From a checkpoint of a small mixture-of-experts model trained on Wikipedia.
Experts: 48 experts in each of 11 layers, 96 GeGLU neurons an expert.
Training: a variant of SOAP for the experts, 591M tokens, 4512 steps.
Below are experts of layer 7 (counted from 0) of a mixture-of-experts language model. Rows are named router (the router's row for the expert), gate (a neuron's input weights, with its number), up (a neuron's input weights, with its number) and show model dimensions 0-191. Each number is 500 + 25 x the weight over its row's rms, rounded and kept within 0 to 999. Numbers have three digits each.
Before each expert's rows: a language model's description of what the expert responds to. This comes from a sample of Wikipedia text that the model never trained on.

# expert 23
Description: Pipes and colons starting rows in chart, sports-squad and infobox tables, and country codes or names like USA, ITA, Belgium, Sweden.
router:460520524504476529523465495509530506546533509479533489490502501486525553472506531466449516499523478487490476490476541480519518478502469468471536510473500481519487475481483506482497499524524483516510499497546533441497508487493528469477499489494489495523469479490443537508551532516508492531453532517516515506504535505501519522463484521453556534532509500449475514524504493519544489494527531483476434505513507487506531440540509466525486497467509466526518473471506480516489475483524495540459469488476511443486480494543482509543500502493502512463487486503493486486505472508472494487
gate1:501522512506454538497467524511523506460529504553519485506515521495502470498481505473515475487558543454470510502495495492477495512519527500515474499471498494525488520530512533517502468515562525533535501525514501466493506535525480524512521522512451526491492499547497476518492508523542487466521530502501511505537529491476547517545483549487469496485509517491503491447531511501497472495497506490520500461498493403474479466489531470516498527474478527481512472495509521541494505488495536478480453494477510483488492517475479506533468507467538533471511490498505457497499531435471537504
up1:485483536495559521519528490510478495567497501462491469487518523501508538492526478526494493515536494499511541475545465471539489543485492487497474498478493494550500535486514521515488447557498470512481528487510463481476521496530524524488492509505496450461504492464509467471484510511529450481499470485522503508493479483490518535470474528510538515542505502535489549477507535478528462482483487479517512492487500461500510495463506493495501487560519485446560530507509531524484460492488542507477480480467480516539480507520499507457532472503504497484500475508479499459477476441490497503
gate2:470472509546479449498532502498541489506495524495466456541486477509502495506502568491511481512533473548492501521459548496544552489499539466492495536520508490505482492439464515522536543492483500500509517490499496500508491515497491564516465499528496495505557480462479526489523493500498528494531552516516516476437536489507513522530529498506477496518503520476489526502484487492524514495513508538483518534513508524487511496481484506467520522480476529507500515487436521470483483514503479529490485524494474454494510508488472476511445523536449528478510439474512506522512517503518536516
up2:527585508472507468501508497486504507499513483505537460461485472495512482464499472481491495532531477476450533520509481535501492494452452506474475484466508511492497527500501493524498521519452503513447469499489488507513500508516551503505506472488498470511482519482502516513491553466513515486470475509484471509545483474524492463520499460501546453492522494495504521488492484504503546441480506494499521479485530496530512517527489535565517486485542508485512474527536519504480567510520507533514519494551509500525523565510492488535497534493493504474489501512447539462473519522493490477

# expert 6
Description: Commas and conjunctions opening subordinate clauses in narrative prose, such as when, where, while, but, however, after a named person.
router:526510505470489499542493545501494490472489539541496468508499493480523491555538531504535480510508496505467497556530474526539481510508518515521507507502520509492492511494464494492499507499546482524493524541570473484541514469474493538503486485514497485525519500496509517554492492515501565511523459502519485499507492484471516479515501506464515529454449509460534512462442437462487501521475528487520449502520533489498464494459463509469478501503496479435455507493482492480505481486500474497507502491469512491505508507477496492527466550519512537497526458512515533485523537462489495494
gate1:533446518491556494566470505501541508426489513547450498527496500478475485485498483484531519529509482487525469502427489488455476472495526485493520503458501537490510450500497524523490506500514514468498471550477518525514523519510488525463503501509534497495509500526495493475489494484489485527518499501499502486521548514534485479479502513485455505479476488500516533521479523505492551455436461508532504487507518501527515514478521456477514481473525473521526497485512458539462472527491521520520445520501509475502512497463473507510536479492507527489493511478557480495514482470531502492
up1:492524489498526520521479503487481523502503504522484504542511518511520492527456464525529498465527541508540538511481519492469477544468505481505475483480441492476539548498474499512529527535556474502485519554532498489516504489525422495484458446466540488455524516489468479505495519522504468477469502521509461508515502507483516497492460469494496508503468508436538508515546492480457493495495498521479492490509472497493500529504500501486484534462508484506475530486520504550487500524532560508485474534507477522519487536470490504483514461545500481505472479483473498472531477512483468528
gate2:449499518524520498505501543501515524481506470513486496485536479475505509461506484525508507510497493554560480515473480490503482476491502524522503498512527538504500519527517518522440517500488486497480508509484501515568478500518476532491534536531444482513467488457523463483545486481497454516481526458523497517472474495477515501498513472486512526510515512514534474479528508481504472516474539467491476514464487483530485528471505499491504471496532455452501518525517528537540498479489533510520496462538475492495481493508527501482473478476471559502499494472520468537437521436482446505
up2:513518497522497507515486490496568485501543493468522524526476505547524490544534532516452506495547493524490511433456515465488539508482467504480466511508491472479531493473524515502522520523491506497520522489520442504509533459542453481518502450484487489498501513490505481480525487527493519476501473540507506509500481516526498468504491482533448472504472508531510487517530491494513470526520485487477529504495485489497514522523475539487474546530518529494509509532486467484519502508500491506485473493495477529435525483514540453475541537506478469478469511496547479546498529518455444497

# expert 31
Description: LaTeX backslashes, brackets, underscores and slashes in formulas, Cyrillic letters, IPA transcriptions and alphanumeric model codes.
router:508450484514540505517509516514511470480488504471539510514510546501466497502457476480496498519504481449528496509473525445513515546518487480555488463493505502518537553495493519495510520477491494487484514501453472512489465499509485529492503527498535499480520462489484467479485536538523531499486464501525514520488489464504530547493515530510522529495547490513487539510513470527498496504493490495530503469513463514486473472485541542482484539546493488499456463571539521492500531511499462537511514497510514483507554479508530498533542509525486538534498510496497560479542526538510490525
gate1:470541516489527478535506480499509512491502553498441546486530513511533515523486444462514474510457485472515491515501467490493465470489488507542501454517505507530483560555510483497478532517473492490509491461573514475506482534506500463497458531535506493511486508465491448488529509543522503480526483479492490534477513498461505512490500490530542466505517515527510493521497523509496514500475516525527535505458482463472514499462503558481504496541491544487488507499520490515489530533508520500486483500528492474499467526494525502516450502494481479503462464461537547495512509480523526465
up1:489478495516519423471535490505502479527526485484546556534527471494495528483531489495486481500499490444534500478461509482467500574536541503531534474484480495481453531494486526518527517509508559547503500520528491479494524489490485495489482485523479498517492481464448511502488531532494489512488481519495532467549495491501508508489470521550468469513545499484511497523493475532532497490485517519499468502508547521515507473519464494502499493522468496488439497519476531457492483466528480532514525493512493480450473445514500519532486482486475497532472505505481473509516491515464489533
gate2:499486494494517486484484502518518499486469466558502540469528474510485524533485486510506492534489470513475490492488492454505524549532452489506480500501499468482488561502523505494479504514486570498483526540495516465517469484531512474507489462498484488554488443531494508518464533488500495508441496454505501496493457513495530495525523462555545519496520500431485532524552503512487491465467510498544520495505476494478532499474550501535524489460478537503505512513505514499516492492498460524480532468495474478524475524487502447524502503486487491517492503509486508453533482508534460504
up2:506481535520500541498525518492504490491487546504508497504522510540472496507502507451489521496523479507438503497536476496528488504448480467559492485550526480462507503484475485525473500526477506524484508517482461535495507487505477461466491510482499517490482529515447550502472516503506476487526537507494509488531537517496515509461517496524505491511565530521544463485510493486471475454504499451514531525503534526485480477488465465491569499474505540465551499524480504506505488475486536458584471495488486503474491483525457495468539486500526516488511502492508469500501473481503495515

# expert 45
Description: Punctuation and symbols amid numbers in tables, times and scores, such as colons in 5:51, pipes, $, +, ISBN, exponents.
router:535564535487488513468489505494525500526503495500556489536476462504476479517477487514527539531523473471481472505476472461474527539481517492491496490514537528493475511489477465486499467512517470516543491496463506493473538483508488529490495555509530490479500493481482464477467516530477532498508527534513510534473469540506451540496485509494502538493495524491534481541465486513513481497518522483479497512510485488456457434502460525501528533509500477498465505515531497491487489458540502505513506481494492482554506529541512493510544514464526527504530478495499495529535489530418505488
gate1:468515494493529467497455491516494478510505531530475498498470491494491514480482480488519459498471523530490489526473466499526515500480490513510516509514451530523485494508445516485523527535515517503536510502490485463507519508492527504484496550535509508455460533520491461519494456477487499485517495482489526485499506478449479529517453475481545493492476452475515483503539485465509513557527493513512505486533518428487517483463505495502519511503519538502508470495498495505510419447483448502558480526532470502537532503490462508481521505543540459464477455510479507490512504472487485494
up1:527522487481474512491504446472466546566535521494485475503503436504493481497499501512497484506513523510480521509502493480530457499474496491526461537508536521523525460514461479503472521460486476549522512518460502504512488471530564510499496523540501512458473522515514534507480533515505509467474543489510469510515479574526527486525480468471492497515516507473497518540523521511528539481496524484492516446461491548481523491459497511445484491486518526524543494497492516514478457526503466463540459492519521505487543488521501501484523500470503489503508470520473485508522521506476489492
gate2:523509486502476542520483492528500464499493524499496500500485453528463503523503497486528508541556503490504511515526501525487486497516526498510480510500507512583486476501504523469492513506493485534481511478509484483516502542435465539498449510542532476488479531500525515526496531515531543504443508511510525517509497484482504475518548541478499511521445480546501537531512458466511497474475550488550544482507455503532461530485470509478512531472524525525497513513546520543488456508519534516517545503456507515483485512499481527536519487484507521494515518504521517532512515530480524499
up2:472484464505465500486473529460476515494532513496498458510532472513481557495505510535488520544474492539473503523460507530511516453455529504445529490496493509502463527496493497529516472474494490511481459520528456472498546499516478481525507517510486466497465439510517518525506477524489518478490500466498483475439492542522498494532472487545480501484467532507458499491483485471510501543523487518517505522496456511532497475517471516524484503509496522480485537480456497505454496469503569473493501495477502473525471549495535504571511454479484529501501503510502502507538489511501510517

# expert 16
Description: Single capital letters and pieces of acronyms or abbreviations, often in parentheses or tables, such as RHONJ, CONICET, Ph.D., XFL, opening brackets.
router:484479518508526534508508543512455447529495456516518490531536478482462551510475478524468522476487474471468501459499444472466534492491481508495489536496500502490491525537513522519490468472526494466510506527479497484453480483486504546537510486542514530518520480528543542472473524476531480545502497530523554519463491485479506527505468517510506520514532473501448524525518520525489504476508529535489518470531485491500474486504456456469511523511516478478452519500510511466489498500523494487471517460491465493523473502515458490501456486498494499492475468480500468547494542508478533502
gate1:505521494523495475540516510503495440485487518562473503509509489509457451497478503494498474511481511493513541505518476522523521533480467449508565467510486504479464475509528525490517522512519541496508502502487490464535494469507539514459476461481501484506501457490534523464498476488482511544485484537502482511464460504524526525504507471504523486535490455522478444442479482479487496522486579508515494494449495512518495520514515508480486506537492474525492496527526530519486520488494484487461512498518484462528499571477491526499474490550485511459500471491493460472493477487492521473
up1:507527465515503464506491502458495514507569499480474519513474527541486513491504467485496511544483551471521470471483512499542511509500473504526535478499528496467480542529471533534455488496528463511535478485504514505521487487544523530501484547478540495510499484492518453511511483525534520498477541470546518457446510512545550499493508526492527502514502482519529556516471502542514528459517502518494488526493504508503493503479503514564503510484519511474467546532444456515503550455500514528483512496490478472489497469508520503483507462515507535493514508491497473466493506507524519483
gate2:492479492521462508513498511560502499520502487534491531482514486479534504550517464477520496522519482543495578479482532502518458481516466483471474515519508497487520484523470535471521522490515510446464479501517512471540472486553515527538492461477500527503520519492488505451520483504501505475485454473524496503521502495519475487500546478488472513493475481531514526527508483477541459462455472519530512484530508485474459461555507479461475520511506503502482458527479496481495502510499473487512509500496483473517495500502517470514490435528522549542536518456479521520470496536502528508
up2:497463475497458535534509489456501502447529463486524519502479512497516470513508508501506503451471484502525472490495465538478524506515490467541518452482460472483519513460523490539474508504476535527499469521505503508446511488521523481528525476448490528491549526488493532474486509488492501485505475546518457493515508498441490492495517501478493517537480535490531431469509452524502489504533464506486518492457499480497541497497477544491489510476508517545506471483492481465531464498491472465484515545540529532519492533530467479501482543487464496501507496473504507491500532491526475461

# expert 14
Description: Of inside institutional titles (Court of Appeals, Hall of Fame), US state names, von/de, and mid-word pieces of foreign place names in tables.
router:477493500499514490492523482554474535509498479506505525501536465497535479486524528548485502442515506482495508496511508498441529522521526545519479533506492526511514545519523494489492471472487490543464488513530480540488493478531550487505516517543514506493465537478441501515485502494487477511499533479497488535503497521531451465469493486453494519524498500484481509471484496546467439463519541562495509493492488490523450476479513470469534477463483527499510528501518482516519529473515575521510494460533488503518501514491502488502536526505478491478483517473501515478473517510551528494
gate1:559491500506481483502496497483529508555540494485480472508486507500488482527510465512501488469492498514528454527462523556521536491476499505516528490493496493585456498460496473477483499469499498520535505476475517529504455451472498513476466501553494525504479546525507543489508502551525552496540507513466508520483505499539493526442525524448482506486504502518534474516512482463495512514512484529525468491488452477464522494493461510502472502483491540498492496486518469513465547485460535478481507505493502484475481476482500512471492499490464466493518497512466458488499449496525520495
up1:497480527529502476485525486463471461490496496490481496470520484523519499484481488513514500528513467518472514550516489517513540500482504456527509477493459490505523479508478551516557517548473469479529508546505513503495557462501518505463492518506509566457467454483498506501485517522528553498491513527496480461525495514492509499493492547522551504508500535513487461469506514512509507525527502469487490534504514506490491477501504519484477497454461511541498487457502464468528520502479541539451520536464492495510469447523513504522480474447551523484497528458475506491529503493523515530
gate2:474510482514503477476492466521460486530522510543501533524504516501485513507519562549541463477479512493481490505485524501485486505502529505501484506496528499461460513532518525470550469490481490458503412524486499513504486496509527484543475573494533498482528482516501536505535509516498513525528513505482488478502518450488446507495515508474492465477498538514491481542488514485479454518479538485475505448474482468475479480496502497471506500505498541464554478528518514529477547517475495470481544487501493525485523470531517461499472535512511509488514491499542496492489471541507540524
up2:494501499465518527533512490466477507496513514481482501435522516502541502468502473475498490467498552520500543507483515543502500481537485517488505489547539490516487492475482505505513489527493504483473516534475476527432492482447522479479515513508505516543488506517489490471535477462479492512521475517514486535484501492501553512470497503475490485515490474480508506536483521543464448514492481575506485486504507467495468504517490498512482476435491458456482513437507495466548513521504435494480479494493498482495465484530496464508546508513479492476511487478523472524542512450488526510